Below are experts of layer 6 (counted from 0) of a mixture-of-experts language model. Rows are named router (the router's row for the expert), gate (a neuron's input weights, with its number), up (a neuron's input weights, with its number), down (a neuron's output weights, with its number) and show model dimensions 192-255. Each number is 50 + 10 x the weight over its row's rms, rounded and kept within 0 to 99.
After each expert's rows: "comes before" lists some tokens at least twice as common just after its tokens as in all text; "gets" lists some tokens that make up at least twice as much of what it gets as of all text. This comes from a sample of Wikipedia text that the model never trained on. Tokens count by the router's weight.

# expert 9
router:53 56 59 52 38 56 38 63 40 48 45 31 57 61 59 53 50 66 50 44 48 54 61 58 52 60 66 43 31 60 36 50 58 48 26 57 61 46 44 47 45 34 42 51 44 32 60 38 54 47 66 63 47 54 50 45 32 51 59 58 69 56 49 31
gate0:51 45 42 80 46 47 27 64 50 47 54 50 52 50 61 49 44 55 49 56 49 51 48 47 43 33 24 63 46 35 68 72 50 46 37 57 50 45 30 56 55 48 55 66 61 47 64 36 53 48 52 50 57 49 55 45 50 47 58 52 39 39 50 48
up0:43 53 50 41 60 47 50 61 42 51 54 64 61 70 56 27 55 46 50 46 44 59 55 42 38 52 65 28 40 50 52 56 62 62 55 51 48 26 52 37 58 51 44 57 43 43 66 47 58 38 38 38 53 48 52 60 53 51 69 56 51 55 50 60
down0:57 64 56 56 58 49 46 51 59 43 40 39 46 31 43 59 62 70 55 39 42 49 46 54 63 41 44 57 56 50 54 49 47 39 54 56 53 36 53 42 47 53 57 58 53 54 47 43 43 68 52 47 58 43 61 37 52 61 43 69 75 34 52 42
gate1:57 38 43 43 49 58 37 46 69 58 48 56 51 55 56 44 70 46 37 43 58 55 61 45 52 39 84 51 74 48 46 63 52 44 37 43 59 52 50 51 35 44 54 41 60 51 47 57 47 53 47 63 61 39 63 64 45 44 56 34 51 64 52 33
up1:46 47 56 51 48 49 45 50 40 45 44 42 64 53 56 69 46 47 47 55 58 64 43 68 59 60 43 44 28 62 44 45 38 50 58 66 65 57 64 40 45 43 71 56 58 61 49 38 44 41 39 62 46 63 55 48 57 40 65 49 58 53 55 68
down1:54 51 52 60 48 51 58 36 59 50 52 46 52 45 36 37 50 45 48 56 44 43 39 37 46 51 52 44 54 59 43 53 64 40 67 51 63 51 54 46 35 60 51 46 53 40 45 58 52 62 47 73 55 40 35 45 37 74 31 47 38 68 62 49
comes before: " ", " and", " a", " who", " which", " M"
gets: ",", " |", "-", ";", " and", " ="

# expert 30
router:59 57 36 43 48 64 39 53 46 65 38 45 48 57 58 58 61 53 36 43 48 37 45 59 45 45 57 39 44 62 40 51 44 59 47 42 44 38 61 57 42 47 44 27 53 44 64 48 70 45 62 46 31 46 67 57 40 59 41 48 47 70 42 41
gate0:35 45 56 69 56 66 62 56 52 43 50 27 31 65 55 44 54 53 48 55 52 50 46 44 63 14 57 65 49 54 33 13 67 67 52 47 46 65 54 55 42 37 56 55 51 57 48 42 59 38 47 52 29 33 62 40 42 61 48 40 75 48 52 57
up0:61 43 49 53 45 48 37 54 63 38 49 59 45 38 56 39 49 56 59 55 56 56 50 49 54 57 62 47 61 30 76 49 44 44 73 49 43 34 52 74 52 45 44 84 61 51 46 50 52 52 52 54 50 51 53 42 32 57 47 67 44 57 48 35
down0:29 35 33 41 46 43 51 52 66 42 40 52 47 63 32 45 37 46 39 47 49 52 50 41 37 25 73 56 45 59 46 53 63 39 53 57 28 47 28 45 44 50 49 44 56 34 62 47 48 45 43 46 67 44 65 71 54 53 44 59 57 46 44 39
gate1:52 60 53 48 47 36 64 48 42 59 53 55 62 71 55 55 35 64 50 53 47 46 54 43 45 48 41 41 66 56 53 55 48 44 50 38 45 52 44 42 57 49 41 53 52 59 69 64 39 60 53 60 52 50 42 53 34 53 42 48 35 45 45 37
up1:54 38 38 52 44 53 59 59 45 51 64 39 50 37 34 52 44 38 53 53 55 44 67 50 47 56 38 43 37 49 60 50 34 48 49 56 41 52 45 56 54 55 56 56 48 51 46 52 47 63 58 60 65 62 62 48 52 48 55 57 32 50 51 55
down1:53 53 40 40 61 51 58 40 59 68 49 55 56 61 60 36 57 40 47 48 49 60 37 53 60 37 55 40 69 52 48 54 57 50 60 50 33 51 44 70 46 61 44 43 43 55 45 54 42 54 57 50 64 45 54 64 58 58 61 43 52 69 46 53
comes before: " ", " •", "==", " List", " Total", " Born"
gets: "|", "-", "In", " In", " for", "==="

# expert 4
router:20 59 56 48 56 61 43 60 54 48 33 50 57 61 42 54 27 60 45 46 46 38 67 58 54 32 53 54 55 51 40 38 53 39 49 55 59 66 62 44 47 41 37 42 37 52 56 58 54 39 53 58 65 37 42 60 44 11 44 55 52 51 48 52
gate0:53 50 46 42 24 54 52 67 39 46 50 43 42 39 41 57 35 57 45 50 58 57 65 49 34 64 50 56 60 53 49 76 56 61 55 42 63 45 57 28 60 42 45 43 39 48 71 58 63 49 53 50 35 31 53 47 44 55 69 56 49 63 32 66
up0:33 53 57 61 56 40 46 45 58 56 40 57 52 47 53 34 49 46 33 46 50 57 50 64 52 49 37 49 45 55 62 19 56 60 54 43 50 42 38 50 50 55 62 62 48 35 48 39 42 47 37 59 68 51 44 33 57 48 44 60 44 28 47 34
down0:38 44 63 45 43 38 41 59 45 56 60 41 41 70 59 52 47 67 48 51 52 57 56 69 52 57 63 43 41 55 39 63 49 49 52 45 56 54 46 62 60 83 57 33 58 72 65 35 55 43 39 49 56 51 66 59 46 57 50 55 45 47 42 58
gate1:55 49 46 33 64 47 52 56 47 37 54 44 53 56 58 48 52 47 69 54 63 53 58 69 43 40 34 58 42 57 50 35 53 46 44 42 56 52 40 74 43 52 41 28 51 53 63 58 53 45 51 59 59 35 48 46 58 58 53 37 57 62 50 45
up1:52 41 38 42 53 48 63 61 58 56 46 51 39 58 46 44 58 50 57 61 40 58 47 44 56 44 54 37 74 51 56 47 60 54 39 53 47 52 40 65 46 56 67 67 42 67 45 52 47 47 46 46 46 40 36 54 44 50 55 37 58 45 51 49
down1:36 50 50 46 45 32 57 32 51 35 54 49 43 49 40 69 56 55 29 54 52 47 58 44 38 60 48 60 52 42 33 56 46 51 40 51 48 38 53 51 56 46 46 57 44 59 47 60 43 44 57 63 47 59 56 56 51 58 65 67 47 61 48 51
comes before: "0", "9", "8", "s", "5", "6"
gets: "1", "2", "0", "'", "3", "4"

# expert 8
router:33 39 57 41 42 62 51 45 41 55 40 34 54 54 44 54 45 52 40 56 41 53 59 46 47 49 44 45 35 58 41 55 59 41 53 57 46 56 58 43 50 44 46 48 49 58 59 45 77 32 45 58 73 42 46 38 45 51 42 59 55 63 54 73
gate0:49 59 43 43 39 52 33 43 65 54 45 51 71 54 51 50 41 66 30 67 38 53 64 40 57 54 47 44 53 46 43 68 45 58 30 58 57 43 58 54 47 51 72 57 67 49 65 84 59 41 50 66 62 60 45 57 61 68 69 54 40 45 63 44
up0:53 55 41 63 50 61 45 34 48 59 53 48 52 46 45 40 57 64 51 41 47 45 24 59 40 57 51 43 45 56 57 56 22 56 42 64 55 44 44 28 58 59 45 46 46 32 30 37 56 61 57 56 56 58 46 63 59 35 51 45 71 54 69 47
down0:48 43 58 56 54 49 55 52 48 62 59 40 61 53 58 52 49 35 61 40 49 39 36 58 55 39 41 57 42 49 56 63 52 47 47 47 41 51 52 39 43 48 41 36 50 41 59 58 59 59 67 57 62 41 39 40 51 62 47 30 36 39 43 60
gate1:47 47 55 50 46 46 34 65 49 51 55 45 58 45 75 50 42 41 42 53 55 50 47 51 70 41 68 40 65 42 32 39 36 48 61 41 43 48 57 28 63 50 41 63 51 54 44 27 48 40 43 47 56 46 53 55 53 43 55 62 60 40 53 46
up1:59 44 58 38 55 58 72 41 58 53 59 56 54 51 45 37 37 53 50 69 34 46 45 44 42 48 47 59 57 60 36 26 56 46 53 44 48 58 50 65 48 43 61 58 54 50 65 43 48 45 55 47 50 46 43 48 65 53 46 42 52 58 42 36
down1:46 39 42 47 48 39 43 57 57 45 43 50 47 56 55 51 48 52 48 68 65 59 49 65 69 66 71 37 42 51 45 80 50 46 56 54 52 41 39 39 55 55 37 41 45 64 29 46 51 47 50 54 48 48 48 36 59 49 58 55 38 41 69 64
comes before: " |", ")", ".", "–", "0", "7"
gets: "5", "0", "6", "7", "4", "8"

# expert 6
router:33 24 59 75 60 47 55 45 59 43 38 75 26 52 51 49 75 47 56 46 52 64 64 48 51 44 37 69 40 44 44 63 62 73 30 49 39 59 48 71 41 46 48 53 41 46 43 51 56 52 42 47 57 52 35 61 44 44 51 57 72 59 44 41
gate0:54 32 36 55 54 54 43 57 34 66 57 49 55 40 60 50 58 50 57 40 59 61 51 41 33 45 57 43 47 54 64 53 45 44 44 53 38 66 51 74 61 57 53 42 49 51 39 72 52 33 45 64 70 63 60 50 50 52 66 55 56 58 42 63
up0:56 39 58 39 53 47 68 55 56 53 47 49 57 51 41 42 70 50 47 46 46 52 53 74 61 54 48 44 61 56 71 59 40 50 54 59 42 56 59 64 47 42 40 33 49 51 60 59 45 35 60 56 48 63 41 51 47 56 48 42 43 69 63 59
down0:36 36 41 40 61 41 42 50 50 49 23 38 43 52 55 45 59 54 47 53 52 44 53 49 44 33 53 67 50 51 45 36 54 32 55 39 36 63 52 45 71 52 50 49 56 48 52 58 46 60 44 49 59 44 52 43 44 54 44 43 55 59 51 59
gate1:42 44 41 54 57 46 46 47 64 66 43 49 37 40 49 37 53 44 51 43 63 45 49 48 42 43 60 41 39 47 38 75 58 43 63 45 44 41 46 36 42 47 38 60 48 47 54 38 62 50 39 49 49 48 57 46 57 55 49 47 66 34 65 46
up1:68 58 59 36 50 51 46 51 32 48 53 45 51 53 33 42 38 40 63 50 64 37 48 41 39 59 36 56 33 41 46 49 42 55 51 36 53 55 62 36 38 49 47 47 48 52 28 50 45 51 39 44 38 63 53 52 54 46 52 54 50 48 56 65
down1:36 53 48 53 66 40 58 57 47 59 49 47 44 45 59 44 46 56 57 52 45 32 38 31 59 69 48 44 61 54 47 67 66 64 55 50 41 46 48 42 60 53 54 62 56 43 68 55 50 49 47 57 47 66 46 46 44 49 56 51 31 43 36 34
comes before: "\n", " and", " The", " he", "The", " but"
gets: ",", ".", "\n", " \"", "==", " b"

# expert 19
router:52 62 59 41 43 54 60 38 48 56 48 37 46 56 47 41 55 54 41 31 61 50 68 55 61 34 49 40 52 40 32 51 49 35 53 45 66 39 44 49 54 30 59 37 48 50 51 50 63 32 57 45 71 44 45 39 44 45 52 56 51 46 44 53
gate0:53 47 53 53 41 39 44 68 37 49 58 41 51 47 72 61 57 42 46 44 56 37 45 56 70 37 48 61 61 72 69 47 54 44 40 40 42 57 46 62 44 47 56 46 42 42 52 56 73 58 61 60 53 68 53 51 40 59 39 44 58 52 61 52
up0:58 50 39 47 46 60 51 56 57 50 34 42 70 61 15 63 65 64 46 56 50 40 50 66 40 54 23 40 81 50 52 72 49 58 66 35 47 58 72 55 52 63 58 67 39 50 49 34 61 61 45 59 44 38 49 39 43 52 64 34 56 49 50 36
down0:74 55 51 66 66 61 59 50 60 58 57 54 71 51 54 49 41 41 57 83 58 51 50 43 63 46 49 63 50 51 55 42 54 51 61 42 38 56 52 45 53 49 47 50 48 55 44 44 69 53 44 44 43 84 53 34 58 38 67 43 63 53 62 38
gate1:59 53 38 56 37 66 29 35 45 34 53 55 51 48 59 48 56 58 47 26 45 47 61 44 58 67 33 53 43 49 60 45 46 39 51 42 43 45 58 26 40 33 63 60 48 43 48 47 48 50 43 71 50 47 44 36 51 68 47 58 51 53 53 54
up1:44 51 67 54 44 55 50 55 49 57 48 40 50 40 53 49 57 43 40 57 56 41 47 52 51 62 27 51 72 43 53 58 58 46 20 57 56 42 45 45 57 43 49 61 33 53 52 56 36 49 63 47 46 58 58 57 42 46 48 54 42 70 55 45
down1:58 39 28 69 50 61 47 39 50 46 63 47 57 46 44 60 46 71 53 61 46 50 51 58 32 52 70 40 31 40 54 48 46 51 41 50 64 47 38 59 23 40 74 59 29 52 57 31 64 43 54 37 47 46 39 61 46 64 46 37 63 49 40 49
comes before: "-", "|", "\n", "==", "The", "==="
gets: "\n", ".", "===", "==", " ==", " ==="

# expert 16
router:54 60 55 61 68 52 58 34 27 51 33 75 40 49 50 49 46 50 56 62 44 49 46 42 61 57 34 43 44 49 43 41 45 44 54 58 61 44 62 71 58 60 53 51 45 54 36 71 40 63 58 53 54 45 51 39 58 46 49 72 39 50 52 44
gate0:40 58 56 49 53 62 51 50 46 57 49 36 40 49 47 46 35 56 63 38 49 47 42 73 74 53 36 44 49 65 44 73 51 64 39 57 35 55 63 50 59 46 39 50 36 44 71 36 48 60 35 51 58 52 48 56 54 65 59 55 56 35 57 66
up0:54 54 52 63 18 45 66 38 73 51 42 59 55 68 48 52 47 50 38 47 40 55 55 29 50 60 51 47 56 39 50 27 48 54 64 31 38 41 53 41 58 48 33 53 40 46 44 49 38 58 71 56 51 33 50 51 57 45 38 54 43 47 59 55
down0:33 43 54 47 49 46 45 59 51 51 52 67 39 55 52 50 27 51 56 53 65 64 49 46 66 09 54 46 50 48 42 37 50 47 46 50 40 62 57 43 48 49 57 61 20 46 64 51 55 44 38 41 52 36 38 34 49 52 62 60 79 57 35 61
gate1:60 48 47 35 69 29 59 46 40 52 45 60 49 51 47 54 35 43 48 45 57 49 39 58 48 40 48 47 55 41 59 53 43 41 42 51 52 33 75 43 43 47 62 42 39 39 29 46 60 53 63 57 44 69 47 51 60 55 51 71 43 44 57 44
up1:47 52 40 44 48 71 47 50 52 38 47 35 52 49 36 67 65 57 40 46 52 37 59 64 51 57 76 62 42 64 42 53 36 62 51 56 56 52 62 69 35 51 47 38 45 31 52 54 42 42 59 57 56 53 65 65 46 52 45 57 46 65 53 49
down1:39 62 28 34 53 53 62 43 36 48 77 42 70 37 49 53 43 37 47 60 45 35 45 50 49 27 37 55 53 48 48 41 48 46 54 59 55 44 49 64 40 43 53 65 54 61 48 57 56 52 58 35 70 51 53 54 57 48 52 42 55 49 36 43
comes before: " of", " was", " the", " a", " to", " is"
gets: " was", " that", " is", " were", " are", " he"

# expert 31
router:46 53 51 59 40 56 47 56 55 58 57 45 28 65 45 31 62 36 41 40 48 56 40 62 49 31 53 47 42 50 65 60 72 50 59 52 55 46 57 42 34 60 33 57 57 46 49 44 50 47 49 34 56 40 52 47 48 49 58 65 72 38 53 58
gate0:55 47 40 60 55 27 55 55 47 58 56 74 52 51 56 60 60 31 54 44 54 49 41 63 48 53 41 53 22 42 49 62 40 38 58 37 64 44 44 58 62 41 55 56 56 62 40 54 34 47 50 56 70 45 47 45 44 39 46 48 57 32 46 40
up0:55 45 42 52 45 53 64 64 45 54 59 35 43 57 53 39 49 61 53 67 46 49 59 52 73 46 48 42 50 32 57 47 35 53 40 47 45 49 46 49 46 57 39 52 51 58 57 43 45 46 40 50 57 32 46 51 55 51 55 32 21 51 42 39
down0:53 54 33 66 52 40 54 55 57 47 42 50 44 64 61 55 40 48 39 54 57 50 42 35 39 61 64 29 35 48 50 49 50 55 59 36 56 50 49 49 65 48 61 58 51 57 54 49 52 51 67 55 68 71 52 40 52 59 42 71 71 53 43 55
gate1:38 45 37 46 53 51 51 55 61 43 62 49 62 57 50 49 72 51 31 49 58 66 50 51 52 55 46 68 43 54 27 50 54 65 43 34 46 63 45 79 51 61 55 28 37 50 40 64 56 46 43 48 56 49 63 50 36 43 37 59 35 60 54 45
up1:54 55 71 43 54 74 47 43 55 41 53 57 57 53 55 42 44 48 52 48 55 55 49 52 59 43 42 47 70 57 70 43 47 49 65 38 42 35 39 73 45 66 67 53 46 44 51 63 38 53 52 32 34 47 45 66 36 47 50 54 28 55 53 30
down1:25 42 52 47 56 47 59 41 45 63 63 51 43 45 54 58 45 43 59 42 34 50 65 51 46 45 51 62 53 60 49 44 61 46 53 61 47 57 59 48 46 58 73 35 54 58 41 51 57 46 42 30 51 57 51 55 61 44 54 57 58 40 47 52
comes before: "\n", " The", "1", "2", " He", " In"
gets: ".", "–", "-", "/", ").", "'"

# expert 23
router:51 37 58 60 62 43 75 45 42 56 57 72 38 55 47 35 65 43 55 54 51 45 41 51 41 67 44 64 48 43 62 52 52 68 59 29 58 52 55 71 65 47 51 46 46 46 34 60 61 44 58 69 43 57 65 46 44 54 24 66 60 43 56 41
gate0:54 54 51 34 38 44 47 47 52 41 61 40 39 43 75 45 46 39 43 45 48 49 62 42 53 52 56 52 56 34 24 53 47 55 52 42 49 46 52 11 42 46 39 31 51 49 62 46 62 54 66 50 38 53 61 44 45 50 47 50 33 44 42 52
up0:53 49 50 62 46 42 39 50 70 59 46 48 46 47 63 41 60 34 57 45 53 54 46 46 48 63 50 55 35 32 48 74 43 56 51 53 46 61 34 70 62 61 40 40 72 70 33 60 56 48 47 49 38 60 34 67 51 30 38 50 52 44 51 40
down0:45 39 38 54 50 56 64 44 40 59 57 58 47 47 49 63 53 58 42 34 50 42 56 32 59 56 21 58 50 71 40 31 50 46 41 47 52 49 58 49 49 51 43 40 44 54 51 47 50 55 58 59 53 61 56 51 38 54 42 60 63 67 50 39
gate1:35 57 40 55 55 48 58 40 60 57 70 53 57 42 66 51 57 45 42 53 50 53 51 39 47 59 50 61 69 52 52 47 45 54 63 41 61 38 39 70 49 53 56 62 70 43 69 49 40 54 44 65 50 34 43 47 39 67 43 61 53 49 58 50
up1:57 55 47 58 54 44 35 50 72 38 58 71 48 40 38 46 62 53 52 45 58 57 31 50 65 55 58 38 78 37 59 45 47 42 46 55 46 51 63 44 45 42 36 69 56 61 43 76 58 49 60 53 53 52 42 51 56 56 51 61 62 60 52 40
down1:59 44 62 63 51 66 43 53 46 57 40 52 68 41 59 40 45 52 59 61 41 50 59 44 37 47 42 64 49 49 48 36 54 42 64 45 55 51 44 54 48 58 62 42 40 37 31 41 54 36 52 46 58 38 52 59 43 35 49 41 48 38 54 48
comes before: " the", " ", " a", " and", " which", " he"
gets: " in", ",", " by", " at", " on", " from"

# expert 22
router:66 57 44 35 59 62 59 51 40 60 81 51 46 45 37 38 61 47 43 46 54 65 64 49 62 62 36 34 54 56 41 54 45 50 53 42 64 49 49 58 60 36 36 57 39 59 35 53 41 41 55 49 48 42 56 34 40 47 49 67 49 52 36 58
gate0:36 67 49 52 49 60 43 54 45 61 54 62 30 63 46 57 53 55 39 67 54 44 52 30 79 46 50 42 77 40 51 53 38 46 63 52 35 61 52 45 52 45 59 50 53 48 45 36 59 52 33 43 45 65 56 64 45 63 57 29 68 52 45 54
up0:48 49 50 56 61 44 60 63 53 55 64 38 41 52 73 67 72 40 47 63 29 48 71 45 35 53 66 36 47 48 83 39 37 49 47 45 54 47 49 67 47 45 31 62 37 65 52 43 65 64 41 65 59 48 38 44 36 50 42 50 51 67 34 56
down0:78 36 56 40 57 60 65 59 52 54 63 57 43 62 59 58 55 52 69 50 41 53 63 53 58 64 39 54 63 39 72 54 41 62 40 51 56 56 49 72 72 53 49 42 41 69 47 45 71 51 69 46 54 69 44 64 47 38 50 41 53 39 41 59
gate1:55 56 50 45 42 47 54 25 38 46 76 32 39 54 75 57 35 44 39 32 44 46 30 42 32 56 41 53 61 44 45 56 60 45 38 35 52 41 41 42 43 39 57 59 52 44 61 60 49 60 46 33 50 43 41 40 63 45 58 42 49 43 65 58
up1:43 49 39 29 58 46 58 54 58 58 47 46 51 57 43 34 54 58 41 40 60 36 72 59 64 41 49 69 71 44 34 41 40 57 51 45 44 51 57 49 45 47 52 44 50 38 23 69 66 55 56 54 58 44 57 56 33 51 49 59 51 26 52 60
down1:45 55 57 45 50 44 49 57 54 52 54 44 41 39 44 39 54 42 47 66 40 59 34 50 63 65 52 50 66 47 46 64 49 56 44 51 51 44 55 41 42 60 56 51 46 47 45 50 63 56 52 43 36 56 44 77 64 56 32 32 58 64 55 50
comes before: " ", "\n", " —", " +", " −", " \""
gets: " |", ")", ";", " –", " /", ":"

# expert 10
router:54 35 53 44 70 51 39 41 53 48 33 55 56 55 42 38 32 40 44 49 31 43 66 58 48 39 64 43 63 58 59 30 51 50 40 49 48 45 57 66 69 47 55 45 41 46 55 40 48 29 37 48 64 51 55 50 61 31 53 65 55 66 49 49
gate0:56 49 57 40 52 32 55 56 44 48 48 55 59 55 59 50 44 49 41 59 41 55 60 51 57 57 54 62 58 67 41 68 52 56 47 34 64 30 56 70 57 41 58 44 56 35 48 55 52 62 53 51 72 46 54 52 56 45 52 52 53 48 58 49
up0:52 38 33 42 61 50 57 51 74 48 62 50 50 64 71 51 44 43 51 81 51 55 41 68 51 42 71 41 60 51 33 58 53 53 62 44 41 27 33 40 58 60 58 46 48 59 53 61 56 45 53 72 58 55 42 45 76 49 53 47 63 49 44 71
down0:60 56 50 47 40 43 31 49 37 41 50 46 48 60 41 54 62 39 59 28 49 54 63 52 53 47 42 42 48 50 51 76 48 51 53 47 51 42 58 48 62 30 57 56 49 39 50 54 40 50 34 65 53 43 32 52 55 58 51 54 46 43 45 63
gate1:49 45 60 52 45 44 54 63 37 60 37 62 30 57 57 48 61 56 57 36 47 54 72 39 51 38 39 69 45 44 32 60 49 57 41 65 45 60 64 46 57 47 40 33 35 59 35 55 58 38 54 51 50 41 50 57 46 43 59 52 57 54 58 41
up1:42 64 49 49 49 48 52 47 37 53 39 19 42 40 69 60 43 52 58 61 52 55 66 43 47 56 76 37 50 55 47 45 53 50 62 49 51 44 58 42 37 52 45 56 67 42 70 57 50 55 41 45 39 48 34 59 61 69 69 51 49 40 36 72
down1:48 62 44 48 45 40 51 46 62 54 67 57 48 45 39 43 60 50 58 43 59 42 38 43 37 37 35 34 62 60 64 67 61 60 50 36 39 63 42 48 63 44 64 57 68 40 46 54 34 41 47 42 56 50 43 53 43 63 59 54 44 62 45 40
comes before: "0", "9", " |", "8", "1", "7"
gets: "0", "9", "2", "8", "5", "3"

# expert 5
router:45 44 64 48 63 67 41 76 63 56 49 59 45 58 55 58 59 40 53 61 47 46 53 64 49 33 51 38 67 40 62 49 48 55 31 41 41 33 38 64 69 55 48 35 54 40 41 39 32 28 48 54 60 48 56 46 51 43 41 45 58 41 59 50
gate0:37 60 46 47 58 51 37 75 42 51 50 54 48 62 59 35 40 54 56 37 43 51 56 47 53 51 63 62 51 40 74 41 49 34 53 58 55 44 45 59 46 55 42 52 49 55 48 51 47 55 65 47 52 47 50 58 49 46 54 54 57 63 54 45
up0:42 58 33 47 56 64 61 48 39 48 46 63 65 40 43 56 61 47 49 61 62 48 42 38 50 39 52 51 76 61 67 44 59 41 49 37 43 38 45 90 44 60 65 48 60 38 33 57 48 45 56 52 45 61 52 38 55 44 52 55 52 51 52 42
down0:48 52 63 50 35 47 48 61 67 56 55 41 42 50 50 46 50 45 75 48 43 51 73 76 49 53 42 44 45 47 57 43 58 62 39 44 40 58 37 50 44 34 45 46 34 57 61 48 53 40 48 46 54 65 53 46 40 50 49 52 32 45 54 46
gate1:56 54 50 57 33 48 45 50 38 54 40 57 57 56 55 54 45 58 58 55 40 42 54 49 50 48 65 70 38 52 36 46 50 52 54 75 40 47 54 58 50 51 64 48 51 72 49 64 59 59 59 60 56 51 53 39 52 42 49 51 36 62 52 62
up1:41 45 43 63 47 51 63 33 60 43 51 34 64 38 41 49 41 59 37 56 55 50 68 46 42 49 50 48 71 56 46 70 46 53 80 50 63 51 43 31 40 47 64 34 64 49 61 39 62 38 41 37 35 61 46 31 48 45 61 45 48 57 58 65
down1:51 60 43 50 58 56 53 52 52 49 50 55 45 56 43 33 59 63 49 51 71 50 52 54 40 50 54 60 56 54 51 56 41 61 58 39 42 48 49 45 56 40 60 65 44 56 42 52 46 45 36 69 60 43 48 47 30 76 23 47 48 40 50 42
comes before: "1", "2", "0", "9", "3", " |"
gets: " ", "1", "2", "3", "9", "4"